Below are experts of layer 5 (counted from 0) of a mixture-of-experts language model. Rows are named router (the router's row for the expert), gate (a neuron's input weights, with its number), up (a neuron's input weights, with its number) and show model dimensions 0-223. Each number is 50 + 15 x the weight over its row's rms, rounded and kept within 0 to 99.
After each expert's rows: "comes after" lists some tokens at least twice as common just before its tokens as in all text. This comes from a sample of Wikipedia text that the model never trained on. Tokens count by the router's weight.

# expert 29
router:42 67 63 57 29 30 43 45 67 35 67 54 70 45 24 55 59 63 52 41 35 43 29 54 30 46 58 28 44 44 81 39 41 41 37 60 46 05 56 20 59 30 46 53 52 54 55 62 34 31 51 21 31 54 39 62 34 39 61 49 40 75 42 67 55 44 33 73 44 66 61 44 46 49 43 54 48 76 56 59 49 40 48 49 58 39 58 12 49 27 73 70 70 34 33 38 39 45 47 54 71 36 33 65 27 59 74 53 55 63 53 45 32 45 41 48 60 44 37 30 65 52 51 23 55 79 75 46 68 22 69 31 47 47 64 45 43 49 17 57 39 75 42 30 70 83 54 58 49 53 36 56 47 50 69 37 32 54 40 34 57 24 79 45 61 61 32 73 36 43 31 57 42 64 29 89 66 40 22 55 49 35 65 65 42 48 72 76 37 50 43 58 44 60 65 57 63 46 41 39 10 51 37 51 56 37 39 56 60 58 37 59 39 64 60 33 37 18 73 45 69 35 61 47
gate0:36 43 40 19 30 62 44 44 88 37 43 32 42 53 27 61 52 37 40 52 52 21 47 95 39 30 10 64 45 45 37 44 44 57 75 58 45 31 50 50 46 28 65 41 57 57 42 51 73 05 30 59 67 57 62 71 49 33 37 73 58 44 27 59 62 70 41 47 51 45 74 39 53 37 49 70 50 45 52 44 64 56 51 47 59 55 55 37 55 62 47 31 56 52 30 61 39 58 53 16 33 41 32 52 38 38 69 46 51 53 54 57 45 32 50 67 43 36 77 60 46 52 39 50 42 44 23 45 66 48 24 42 34 77 64 41 41 43 55 36 37 32 77 69 59 39 48 46 19 39 50 53 35 29 32 52 55 59 58 71 18 65 25 52 36 71 64 55 59 48 46 56 56 49 55 51 33 66 80 43 53 51 76 41 56 45 44 44 44 67 33 59 68 33 26 47 57 51 55 76 54 69 51 44 50 49 42 60 77 52 38 78 40 33 58 56 55 19 69 89 60 74 16 26
up0:63 50 03 66 37 53 62 39 45 60 31 41 55 69 30 55 44 10 55 54 57 46 36 37 44 19 53 18 66 61 46 50 49 59 40 47 53 58 42 28 36 47 27 50 40 68 53 43 52 36 74 49 48 45 52 60 48 47 43 44 52 40 28 25 31 58 39 51 45 55 43 61 35 47 41 49 64 38 48 72 73 59 49 36 44 66 41 66 68 51 61 55 64 12 42 60 47 47 67 49 47 26 50 51 49 42 43 36 61 67 42 46 49 62 74 27 48 42 72 46 64 37 31 39 46 39 44 70 58 62 63 51 62 37 65 42 58 44 52 59 35 46 45 56 31 40 79 73 70 29 46 61 34 24 40 24 39 75 23 44 64 64 39 53 63 33 53 74 19 62 75 15 28 13 34 36 38 46 61 65 57 17 48 78 50 52 64 27 54 54 28 16 60 49 69 44 71 54 48 61 29 51 58 64 52 34 45 61 36 64 46 55 90 88 53 57 57 20 64 70 66 38 57 59
comes after: " the", " of", " one", " for", " a", " \""

# expert 18
router:67 55 27 52 19 27 58 59 59 63 68 79 28 57 42 24 71 55 58 39 52 59 40 61 37 56 52 78 77 33 45 51 10 29 38 61 47 09 53 28 24 18 51 41 51 48 43 55 48 22 36 25 57 45 54 42 30 43 44 48 53 41 55 52 55 48 55 66 54 53 57 66 63 31 64 53 66 59 40 53 41 39 52 44 75 33 69 29 33 53 73 51 50 07 60 25 40 06 40 77 85 66 47 46 47 42 62 17 63 37 58 57 23 55 50 71 44 57 51 47 57 29 49 50 64 49 61 51 77 43 50 53 62 62 52 38 41 46 25 72 52 68 50 62 51 60 56 59 64 58 52 58 34 40 76 17 38 40 35 53 55 45 31 73 66 55 44 65 57 45 42 64 39 49 46 44 53 47 34 60 32 42 65 47 22 53 65 77 59 50 53 59 76 65 60 29 78 51 41 53 51 68 44 44 27 49 48 54 66 74 17 56 35 45 30 58 46 35 54 51 69 31 31 59
gate0:60 53 41 41 27 68 45 57 71 53 62 43 60 47 63 57 68 51 48 35 42 50 38 65 43 35 41 51 62 56 31 35 49 47 31 53 58 57 70 43 69 63 48 62 80 67 43 38 46 31 39 34 43 75 42 52 22 31 57 81 66 56 40 15 45 41 24 58 49 59 51 61 55 43 66 40 51 47 60 14 58 58 23 62 74 52 83 59 67 73 45 47 53 49 64 74 31 44 37 54 56 67 34 35 55 61 45 70 84 45 75 67 45 58 57 40 33 73 62 33 56 44 39 48 50 20 22 43 62 47 50 52 57 60 82 59 33 47 29 60 43 57 45 62 65 57 57 48 54 53 17 38 70 46 58 41 37 36 71 43 21 67 29 76 50 54 35 77 40 55 91 60 35 49 44 36 38 60 44 63 41 50 54 76 61 53 47 38 52 35 30 52 46 48 40 69 54 46 44 84 40 48 75 50 61 08 61 85 42 41 35 82 70 63 76 54 72 74 53 44 32 43 48 63
up0:44 36 52 26 52 34 30 52 38 51 26 50 41 65 40 71 43 72 46 47 48 39 35 36 82 51 51 56 83 60 79 65 40 42 64 40 63 67 33 76 49 35 33 61 29 41 36 76 37 76 61 55 47 70 62 48 68 50 54 35 33 51 49 65 23 37 42 46 61 58 59 59 17 33 51 41 20 50 74 27 26 54 39 45 38 52 39 53 28 39 32 50 58 56 72 37 87 62 64 35 65 38 36 42 47 23 49 40 84 64 63 37 47 58 57 35 43 39 58 53 34 27 55 29 54 16 64 57 39 55 55 72 41 50 52 41 42 65 73 52 72 57 54 34 62 36 75 56 62 26 69 77 57 49 55 51 39 39 46 67 62 53 54 59 47 44 54 29 50 39 71 61 58 48 69 66 23 51 58 43 70 36 30 55 53 45 37 21 48 63 34 38 32 60 63 54 39 54 48 25 68 34 29 66 12 56 67 39 61 44 67 36 65 61 45 60 15 72 13 62 43 62 42 53
comes after: ",", " in", " In", "In", " 2006", " 2001"

# expert 21
router:64 48 46 60 14 56 57 21 68 39 62 81 50 38 41 31 47 68 50 12 53 46 48 40 40 73 42 54 80 33 50 47 65 43 42 68 30 45 68 48 35 25 60 76 48 35 33 67 35 21 57 26 33 55 39 61 26 38 50 52 39 59 33 43 55 45 43 73 39 42 41 54 70 48 52 33 59 71 24 56 45 18 59 42 43 33 67 55 43 45 88 52 49 31 42 48 36 46 52 62 70 40 37 65 63 45 65 22 29 63 49 61 56 48 57 54 61 62 47 35 46 38 54 48 42 42 77 39 99 34 54 20 82 46 65 70 51 49 27 64 51 65 57 52 56 65 56 77 59 42 37 66 32 45 57 34 56 46 57 59 54 39 63 40 55 70 47 93 47 34 29 52 53 61 14 59 62 64 38 69 44 56 65 53 51 51 71 81 46 33 35 61 56 63 59 41 57 31 49 67 25 51 43 68 39 35 33 36 51 64 45 69 58 34 47 38 69 59 37 38 39 59 43 50
gate0:50 53 58 53 48 53 80 68 22 46 31 57 25 55 61 41 63 54 44 40 73 59 59 41 51 48 43 53 34 43 63 37 49 47 39 65 59 55 56 47 61 66 07 21 40 30 50 23 54 76 54 44 71 57 61 47 49 63 54 60 25 46 67 36 40 74 58 44 54 45 45 92 50 30 49 33 22 77 70 57 46 27 40 53 58 63 42 54 93 36 39 56 59 42 78 99 39 50 53 30 38 55 52 71 58 48 32 47 66 72 30 34 57 73 65 66 36 65 37 40 81 58 43 33 54 20 67 33 71 68 47 61 38 13 54 45 51 45 31 37 63 52 43 46 39 42 57 34 49 59 69 47 34 50 61 66 58 65 34 43 35 40 39 35 51 21 44 39 46 60 37 36 36 44 59 45 25 32 71 21 55 46 38 13 37 69 38 35 46 53 35 28 62 33 47 33 42 43 44 27 53 56 59 71 44 65 44 53 63 20 34 48 66 59 59 52 48 61 46 39 36 67 63 33
up0:50 52 59 23 72 29 56 66 51 40 41 53 65 45 42 66 46 60 31 64 33 77 49 84 57 41 24 36 53 48 35 56 38 41 72 19 61 48 48 41 33 46 76 64 61 54 28 62 36 41 52 35 42 43 28 69 46 40 31 39 60 52 52 67 59 38 57 47 64 65 46 30 55 40 37 64 72 34 37 35 38 64 60 53 51 59 48 55 42 61 48 45 57 50 16 29 73 51 54 77 49 43 63 33 31 50 51 64 53 34 42 60 47 34 20 60 49 48 53 54 65 18 41 47 38 80 45 71 27 15 28 47 46 68 60 51 61 62 23 49 33 41 70 27 48 51 39 66 65 21 34 79 45 50 46 31 44 19 38 43 82 23 37 89 75 83 50 50 49 35 62 44 44 33 47 48 64 71 45 85 47 49 56 67 67 52 63 55 47 57 45 39 65 47 52 67 43 75 44 51 46 19 33 54 69 49 73 48 50 80 63 33 28 64 51 37 40 44 52 43 68 30 73 50
comes after: "\n", ".", " |", "==", " =", ")"

# expert 26
router:56 59 28 60 34 39 43 40 63 36 49 57 59 59 46 18 76 57 45 46 35 41 39 48 44 54 39 37 77 28 52 74 48 28 55 68 25 57 62 51 49 49 70 83 36 33 23 73 49 26 41 38 54 73 60 70 34 24 68 54 63 35 43 65 41 55 56 57 53 24 47 33 66 62 39 70 40 53 25 76 35 38 63 58 47 37 57 39 32 27 76 60 50 16 35 56 39 41 61 71 72 31 59 53 23 47 65 57 54 55 67 59 20 26 44 46 26 56 48 31 38 42 50 40 45 75 56 67 71 44 59 54 60 60 62 25 34 43 33 73 47 65 53 57 64 91 57 72 47 35 47 52 39 72 61 19 23 45 62 45 59 53 60 66 57 70 30 68 13 27 55 43 44 59 23 72 55 55 41 88 33 50 45 37 41 51 39 49 39 38 35 64 56 60 67 46 49 57 48 54 50 56 38 56 29 36 45 28 62 54 24 66 59 47 63 29 43 42 38 67 61 29 62 52
gate0:64 52 47 70 44 61 38 66 66 44 73 49 37 65 24 61 73 29 50 77 46 76 65 52 65 73 80 28 28 62 31 52 65 44 34 55 34 61 37 23 43 73 56 51 51 40 53 44 37 39 42 30 45 42 37 60 58 32 46 54 51 63 38 65 34 48 63 19 44 45 47 46 82 69 72 71 59 49 41 74 26 52 78 31 47 66 63 56 72 49 58 37 35 65 53 48 58 37 58 67 36 32 57 32 51 12 70 43 51 63 28 37 52 61 55 28 59 61 58 36 55 48 73 71 63 54 50 55 64 56 45 68 83 58 43 48 47 56 67 51 48 33 64 80 47 75 55 69 52 62 49 46 46 29 51 45 66 77 57 59 13 87 43 45 43 44 50 65 44 57 68 52 45 84 36 59 58 92 51 20 35 70 65 56 43 57 63 48 56 61 53 42 45 27 57 56 58 33 53 41 34 35 67 55 62 44 49 72 54 47 19 34 43 52 48 64 48 41 78 66 39 22 23 37
up0:07 38 53 46 57 18 56 40 57 62 47 50 41 17 28 75 31 87 41 34 35 60 43 61 78 41 78 43 64 80 43 38 80 91 54 34 40 42 53 53 63 58 71 36 63 58 64 38 47 70 45 77 65 52 58 53 50 58 67 76 52 60 22 54 51 42 36 47 42 46 13 32 53 34 60 38 48 48 56 45 62 56 48 54 55 52 36 69 25 39 66 42 38 40 59 31 52 63 46 31 65 63 35 33 69 75 35 59 56 58 61 73 54 31 36 53 57 29 54 32 42 38 75 42 73 47 56 47 35 54 61 71 65 47 67 64 49 55 63 54 48 55 47 78 91 29 67 87 61 48 57 60 62 52 69 47 41 46 62 42 53 53 53 51 35 65 38 69 45 46 48 68 28 44 45 46 11 58 41 40 61 65 40 67 42 47 52 51 43 59 61 53 48 65 33 49 69 69 56 80 43 59 60 69 54 60 52 52 05 55 64 40 30 23 37 57 65 48 44 44 59 66 61 67
comes after: " on", " the", " in", "On", " March", " On"

# expert 19
router:54 51 68 70 56 30 45 36 41 31 52 83 90 51 23 38 44 42 44 43 63 59 39 44 45 70 80 25 54 37 47 49 41 47 48 68 37 35 79 34 55 40 71 56 79 49 53 58 55 27 39 43 59 47 36 81 63 33 66 54 56 61 29 56 48 66 58 62 24 42 59 58 62 30 67 57 62 44 32 79 45 29 51 29 53 42 63 34 55 26 76 45 50 55 49 55 48 38 37 72 79 35 35 19 41 44 71 17 57 71 44 60 29 27 68 53 48 68 80 36 45 41 45 39 45 70 60 69 64 57 44 51 59 41 70 77 30 44 32 75 38 42 76 46 82 67 46 48 72 48 20 52 60 40 53 50 47 39 56 60 44 28 55 68 51 46 42 50 35 26 45 76 51 58 54 59 40 62 32 57 52 52 49 40 63 51 51 66 66 40 28 61 55 66 64 35 80 34 35 27 31 85 66 71 60 37 41 44 53 76 52 56 47 49 76 31 60 48 48 43 73 41 35 49
gate0:62 49 26 54 31 55 50 72 42 36 48 84 46 52 25 56 61 47 26 43 55 37 86 56 32 61 43 56 72 53 43 40 73 43 39 69 64 39 42 53 52 41 49 79 66 50 37 52 40 32 43 34 53 47 33 72 44 65 54 64 58 68 36 57 84 60 48 49 44 68 68 52 80 62 67 21 55 78 49 61 64 50 53 45 59 25 82 38 38 57 77 56 42 47 44 33 39 67 58 37 49 24 30 47 29 55 72 19 23 23 40 60 34 49 65 68 51 61 36 35 37 40 17 39 84 60 67 40 41 47 23 38 47 65 44 60 58 43 48 52 46 59 60 44 50 73 71 59 51 43 62 64 42 48 79 38 50 27 33 38 62 37 16 72 78 70 70 64 60 49 46 44 58 77 35 32 54 41 41 45 50 45 56 72 61 57 43 40 90 68 45 41 64 61 56 46 66 54 39 62 59 65 60 49 53 72 61 36 67 43 14 23 33 68 45 25 60 45 60 61 48 45 42 54
up0:44 59 83 42 55 81 52 40 45 53 73 00 51 39 49 06 67 38 48 53 49 45 08 62 59 32 46 30 70 55 27 44 50 21 54 45 29 64 48 49 43 64 50 28 45 44 65 45 39 34 16 58 59 45 52 41 56 46 48 00 28 29 55 57 38 14 81 49 41 34 36 53 43 32 48 48 53 52 53 51 51 26 28 57 60 50 33 39 62 54 41 66 60 14 38 47 47 48 60 35 58 72 73 41 41 37 28 30 61 49 67 40 66 45 46 48 64 58 56 57 60 54 61 64 33 64 48 52 40 48 56 66 39 50 53 58 55 56 56 53 43 33 68 85 33 43 29 46 42 55 65 63 53 80 41 66 50 15 21 57 55 33 29 35 64 28 45 42 67 38 43 45 31 30 49 55 12 38 46 46 51 79 44 14 40 56 58 87 48 59 49 42 45 42 54 42 48 47 51 30 61 42 35 40 54 43 58 55 55 58 70 68 48 40 52 46 54 45 28 55 47 61 54 52
comes after: " |", " ", " Party", " 1", " election", " votes"

# expert 0
router:47 78 43 63 59 44 54 16 72 30 65 65 90 50 64 43 45 56 38 43 64 40 43 62 43 46 53 33 84 29 67 43 25 46 61 53 39 20 94 37 39 38 72 54 46 53 46 56 44 38 52 63 56 46 53 50 31 56 64 49 59 36 50 44 46 57 68 51 31 30 40 55 75 39 38 17 70 64 45 41 39 30 42 34 49 46 48 54 45 45 47 58 54 59 43 26 14 52 64 44 46 44 29 49 47 36 66 53 42 63 56 62 21 25 50 54 35 65 77 44 40 33 73 53 44 57 46 46 78 60 88 29 62 47 64 59 50 53 55 22 46 45 44 37 81 70 49 62 66 53 43 49 53 52 49 24 35 47 53 38 64 32 81 56 56 62 50 36 62 46 50 43 38 48 42 77 34 76 29 60 42 36 53 40 18 65 65 84 27 27 34 42 36 95 66 53 42 52 35 46 56 59 13 55 50 36 45 45 48 64 27 45 44 53 37 66 57 29 40 67 57 53 26 59
gate0:53 35 50 68 60 58 37 45 64 49 75 64 99 81 23 53 34 49 27 34 69 30 70 55 50 67 38 46 44 39 51 40 57 46 48 51 48 20 70 70 64 46 60 48 43 64 50 72 42 32 56 67 42 32 50 42 31 59 45 51 34 40 65 38 41 42 37 27 53 37 68 35 44 70 36 33 62 75 56 62 30 64 63 26 57 55 58 48 53 46 57 67 52 26 56 43 40 41 39 59 41 52 47 49 83 29 27 44 46 54 48 50 31 24 33 68 58 39 37 34 41 35 67 52 60 42 41 49 68 62 85 20 38 66 24 72 35 60 56 42 40 54 43 60 63 64 47 69 67 54 60 56 88 32 58 43 41 66 44 59 40 54 67 81 55 39 93 43 64 58 58 24 61 54 57 61 33 49 50 53 37 12 64 62 39 58 46 41 26 57 47 53 68 72 30 58 52 53 19 56 18 64 59 61 55 30 42 65 65 76 36 34 24 67 37 65 51 35 80 52 44 52 55 59
up0:28 20 67 50 64 56 24 37 67 46 69 42 38 82 31 28 47 25 55 58 60 39 43 44 30 39 30 22 51 62 73 82 71 36 55 22 35 94 70 44 41 60 39 71 47 25 62 28 36 57 40 52 81 40 17 45 38 44 37 23 41 18 60 66 41 63 55 45 51 59 49 42 63 27 63 53 29 56 52 40 11 48 60 39 60 65 63 46 51 62 37 63 46 49 52 62 74 37 53 73 71 86 52 69 44 19 22 53 36 68 59 69 58 47 47 28 38 35 41 87 43 56 68 52 32 51 58 45 44 33 45 67 42 80 47 65 44 34 34 42 39 40 45 51 72 35 54 58 64 29 54 49 63 56 53 62 48 42 42 25 57 31 29 54 37 52 38 46 73 31 48 63 37 39 56 35 47 39 42 67 54 38 31 50 63 52 63 61 67 37 32 43 48 48 34 36 32 54 46 83 57 56 55 68 40 61 45 64 50 67 46 47 80 38 32 40 51 46 44 44 46 55 51 61
comes after: "\n", "|", " |", " %", " Votes", " Candidate"

# expert 20
router:74 72 50 46 29 34 44 37 27 44 68 85 73 24 36 47 71 56 55 59 50 09 55 55 49 59 32 74 69 29 50 35 38 62 44 69 27 41 75 56 46 38 64 80 60 20 51 61 50 47 14 25 61 64 24 51 50 39 51 52 62 33 57 61 52 56 70 71 26 13 71 35 60 68 41 67 77 49 35 57 43 41 59 58 58 40 42 49 43 17 71 51 73 52 44 61 30 38 41 67 42 44 41 51 45 71 60 57 35 72 42 56 46 52 42 68 56 44 24 40 59 35 46 75 68 83 65 46 58 42 57 50 37 59 58 20 41 32 56 71 22 69 35 45 56 66 47 59 69 62 45 67 56 48 44 63 62 39 27 61 45 58 81 31 51 77 35 67 50 53 26 39 30 43 39 63 57 49 31 51 55 44 54 53 32 64 63 67 53 30 39 42 48 50 75 31 48 56 28 68 38 45 63 57 44 49 30 56 58 56 53 64 17 38 59 15 42 46 48 53 58 36 30 54
gate0:97 55 45 28 22 45 42 63 76 50 30 27 63 40 49 56 49 55 43 47 60 54 57 72 54 67 39 59 48 52 35 66 51 54 45 48 52 25 32 42 50 23 19 56 60 64 45 45 36 68 57 29 66 41 52 47 46 48 00 30 33 74 69 65 56 57 49 35 44 26 80 43 53 45 44 76 48 51 44 64 47 60 66 44 55 53 77 45 46 41 61 72 32 20 52 26 53 55 44 64 63 74 61 67 50 39 67 33 36 17 23 34 64 62 50 70 42 53 52 46 63 39 33 38 63 56 35 23 29 49 33 55 46 53 59 48 49 45 34 65 44 71 43 47 43 39 54 45 61 27 29 45 28 16 69 35 50 41 61 22 80 43 52 43 41 50 51 68 55 42 79 20 46 31 62 47 32 48 45 49 40 15 59 62 55 71 49 74 47 56 60 54 78 72 49 40 54 49 52 62 42 66 69 34 38 39 53 51 63 80 44 50 63 51 37 43 24 43 46 55 78 72 24 53
up0:70 32 35 53 51 69 36 35 58 52 43 74 34 69 72 21 22 43 48 57 57 53 66 51 46 55 69 44 50 56 99 67 70 54 27 58 59 07 40 41 18 57 67 73 46 53 48 69 39 44 39 43 37 39 68 50 66 60 73 68 72 60 74 31 39 42 53 56 49 46 27 39 53 62 50 46 51 53 43 37 61 68 45 45 50 38 43 26 74 68 25 41 89 51 61 01 51 34 56 39 49 42 64 33 35 52 36 27 51 55 62 55 56 59 28 38 46 55 69 64 34 37 14 64 25 36 35 25 56 74 27 31 61 62 32 50 28 50 62 59 45 42 53 50 80 62 69 45 49 34 48 77 33 66 43 60 53 48 41 46 81 51 47 46 45 58 60 87 49 32 42 49 52 54 66 54 50 68 54 57 46 60 46 64 73 36 44 53 37 33 70 35 60 41 39 54 47 38 45 58 58 49 40 71 50 16 58 56 26 52 42 59 61 37 52 68 36 57 47 55 49 39 30 58
comes after: ",", " and", " as", " due", " well", " with"

# expert 10
router:84 69 54 40 36 21 60 49 54 39 65 60 70 61 38 11 54 79 40 15 26 63 27 40 67 57 44 64 62 36 47 40 34 48 26 58 49 44 87 50 60 37 83 82 63 63 50 60 38 26 23 26 44 57 61 54 50 44 57 25 54 56 46 38 43 50 43 75 41 23 45 38 88 56 48 41 78 65 37 43 47 23 53 51 53 18 78 46 46 47 69 74 63 27 39 54 32 38 54 60 49 50 49 54 65 55 50 50 34 48 51 53 40 39 58 81 48 64 60 44 56 22 46 49 55 63 65 56 45 42 45 51 61 58 37 50 47 49 32 64 42 62 73 72 38 63 40 58 66 31 33 70 51 52 70 43 45 24 25 28 56 51 49 50 53 75 50 47 57 46 41 41 50 71 43 48 54 55 29 83 42 55 51 56 33 75 81 72 69 59 17 42 74 74 53 50 56 31 33 59 52 59 30 40 53 36 41 47 59 86 35 57 36 38 66 61 54 46 37 28 58 44 63 55
gate0:27 89 26 77 54 62 76 36 55 30 31 38 34 43 38 38 51 66 25 37 46 81 58 25 43 16 52 60 53 36 36 69 43 42 39 61 50 88 64 81 37 52 35 47 52 53 44 41 56 25 40 78 58 42 53 38 75 66 40 64 61 36 61 52 37 62 49 59 50 22 28 70 59 48 74 65 65 59 62 40 48 51 55 33 70 31 18 52 58 54 65 36 73 34 52 41 37 65 75 54 60 53 45 71 44 47 35 53 56 50 42 39 47 47 43 50 44 64 54 19 56 53 58 60 49 74 52 44 52 43 64 70 36 73 53 20 65 41 55 68 42 52 58 89 60 67 50 60 43 71 77 33 28 60 52 33 51 40 46 54 21 50 59 50 37 52 68 58 64 47 47 79 67 46 60 56 61 52 31 60 28 47 54 40 33 77 56 50 60 75 54 54 27 55 40 37 66 78 43 78 41 57 36 32 56 50 58 67 43 67 35 63 40 27 83 36 33 58 48 43 59 35 78 67
up0:44 67 37 57 51 99 39 56 64 64 74 30 31 35 43 52 53 42 24 55 21 63 55 49 59 30 46 66 43 35 34 71 58 56 44 42 62 63 56 67 63 41 56 51 40 68 39 72 48 39 45 80 28 51 69 56 77 44 62 39 73 44 54 82 51 64 37 52 51 27 32 75 55 47 68 67 77 58 65 45 64 56 75 60 64 52 21 52 62 63 51 47 77 14 61 54 38 77 63 45 60 65 55 63 40 40 41 57 32 45 52 54 47 47 13 72 32 69 70 41 69 30 44 60 41 45 41 56 54 70 36 73 49 72 44 56 72 40 65 57 45 36 66 83 50 80 43 79 31 83 61 41 47 54 50 64 55 38 27 63 30 44 47 55 44 55 66 42 44 35 43 70 48 68 51 53 51 17 55 50 22 69 59 34 37 50 44 59 57 66 49 52 49 51 26 34 38 80 44 78 50 79 24 28 46 51 50 67 59 53 51 45 39 40 57 35 46 64 47 30 51 54 59 59
comes after: "\n", ".", " was", " is", " Born", " name"

# expert 24
router:66 41 14 58 62 23 50 17 64 43 65 67 54 39 47 46 56 45 36 53 36 43 49 50 63 45 71 44 50 26 55 58 43 42 65 44 33 54 54 51 42 52 48 66 72 40 29 54 36 39 48 45 28 40 30 66 21 31 46 43 75 39 41 34 70 38 20 67 56 15 52 46 52 06 52 65 81 39 40 65 62 42 42 55 60 34 55 52 48 51 50 78 54 57 50 42 41 56 50 72 55 53 53 25 59 47 66 55 62 48 52 43 07 56 47 45 40 55 38 48 40 51 80 64 47 60 85 54 74 29 61 40 51 65 64 51 23 26 56 53 28 62 46 47 45 70 52 57 73 52 43 55 49 47 35 47 30 45 45 42 50 29 73 56 32 47 25 83 46 05 58 81 34 42 72 58 69 53 36 81 46 63 56 43 43 68 60 72 22 37 50 26 74 71 73 33 75 47 56 56 65 48 39 60 49 69 42 63 62 56 48 71 38 25 49 49 62 49 48 68 72 34 67 46
gate0:36 52 40 49 49 54 69 60 38 52 69 51 31 54 54 41 77 53 36 58 63 49 57 41 58 50 51 52 42 74 16 49 54 50 40 46 63 48 65 58 23 55 50 42 49 79 52 33 50 51 43 53 36 60 77 57 57 33 93 23 58 24 73 30 55 56 52 57 53 80 37 15 32 51 44 52 45 44 35 55 58 36 48 51 59 41 45 30 54 33 07 57 36 63 52 54 42 62 59 48 52 53 65 53 53 30 45 41 52 57 14 61 52 61 60 27 35 64 57 64 42 37 60 54 23 56 37 55 55 26 19 31 31 81 42 67 74 37 46 48 69 62 55 46 54 45 32 65 57 45 41 72 59 35 40 50 17 47 54 43 22 34 76 63 50 36 90 26 62 75 63 35 42 67 54 53 19 23 57 42 71 49 61 43 60 41 29 30 45 42 31 40 47 79 35 33 62 81 44 42 47 61 37 77 64 40 51 48 71 29 63 62 62 60 76 56 71 51 28 51 40 58 27 59
up0:38 67 24 69 55 33 42 70 53 50 54 48 47 59 36 74 67 54 63 35 30 52 48 69 28 81 44 49 52 34 57 62 57 44 62 59 56 47 60 29 52 42 65 43 61 60 49 64 51 51 51 40 48 62 32 35 99 78 36 46 45 31 72 49 48 46 65 77 63 50 37 42 49 42 43 44 07 68 33 40 26 53 64 53 48 28 61 61 71 43 18 46 63 40 41 89 09 56 43 35 54 64 46 71 58 57 28 35 49 21 58 53 35 34 50 85 52 36 33 36 59 62 58 36 55 41 47 40 44 51 53 51 14 42 61 83 62 74 53 46 47 67 38 77 80 42 39 45 66 55 48 36 58 39 67 45 56 27 43 33 64 55 17 53 59 37 61 71 75 41 67 29 58 17 45 40 51 84 41 51 44 39 60 46 58 46 61 66 54 45 44 42 45 54 48 40 35 70 48 74 43 73 43 46 49 40 53 45 37 50 45 27 73 45 59 42 70 51 26 38 75 51 62 42
comes after: " to", " the", " a", " and", " re", " not"

# expert 16
router:28 62 27 77 46 50 63 13 67 26 47 69 64 47 45 32 50 61 45 24 63 59 33 46 45 50 72 44 58 44 77 46 47 74 49 60 46 39 47 37 37 43 57 63 66 40 49 64 42 45 46 42 44 52 49 52 41 73 45 70 63 57 41 63 48 69 56 53 35 26 61 47 44 25 36 63 58 57 31 79 55 32 55 33 56 31 54 59 64 44 58 57 69 50 53 55 39 37 38 54 62 28 57 62 54 28 65 56 51 62 64 58 20 58 29 50 55 78 67 26 55 17 43 34 71 74 72 45 72 16 71 37 70 57 61 54 46 51 30 68 38 79 56 59 66 64 59 48 70 68 48 35 32 47 64 24 42 46 51 38 65 16 46 58 58 76 46 55 46 18 38 57 58 38 56 80 63 45 32 71 68 21 51 67 41 57 52 65 28 40 32 36 39 70 76 56 30 37 52 38 42 31 36 72 39 39 35 49 55 72 51 43 39 51 74 40 44 56 36 19 55 03 55 47
gate0:62 69 43 32 50 73 62 34 51 82 40 54 50 44 66 53 37 52 38 51 51 53 24 70 57 42 48 84 41 45 65 65 31 54 37 66 31 52 35 65 41 69 74 81 30 42 48 52 58 57 89 67 55 53 45 33 50 40 24 48 43 55 12 64 58 53 62 38 50 39 46 64 63 56 53 47 58 49 29 37 44 58 34 44 23 47 55 70 31 40 55 52 56 45 44 42 64 58 71 40 09 45 47 54 61 48 49 79 33 34 64 45 44 47 54 46 51 60 14 62 46 49 52 64 41 59 50 56 37 35 43 38 48 52 49 54 54 40 47 27 45 61 18 54 51 59 79 57 31 99 69 79 44 56 76 62 47 23 55 42 43 52 44 43 39 24 22 78 74 40 68 74 70 41 43 55 53 50 38 66 31 58 41 64 63 55 51 67 58 30 41 65 59 31 39 88 43 64 53 44 67 27 76 32 40 16 64 59 40 65 53 39 36 53 31 63 51 78 35 51 76 40 54 67
up0:11 55 75 52 51 52 56 56 56 44 27 34 69 40 49 66 51 48 64 53 46 50 43 46 64 41 53 63 45 31 74 44 58 34 47 57 49 36 55 38 57 48 46 54 66 38 56 53 40 40 49 53 73 63 60 74 45 49 63 41 75 52 32 62 39 60 34 47 25 42 51 43 49 49 36 46 52 59 30 27 67 61 62 58 54 59 46 51 47 32 40 74 52 57 46 72 50 23 36 55 31 46 48 55 31 36 86 57 26 34 44 73 44 59 38 87 56 61 24 78 72 41 61 33 15 24 67 48 32 26 80 53 41 69 56 74 63 54 43 48 51 71 58 52 44 76 24 52 33 77 38 58 69 76 37 79 41 43 56 65 59 30 61 49 32 57 43 79 71 64 68 43 49 50 53 62 33 59 39 26 50 39 63 52 33 38 69 82 56 41 44 55 49 44 61 80 11 54 54 68 60 39 38 34 49 08 56 60 31 53 66 39 31 19 25 35 62 56 28 43 56 61 44 72
comes after: " a", " the", " is", " not", " to", " are"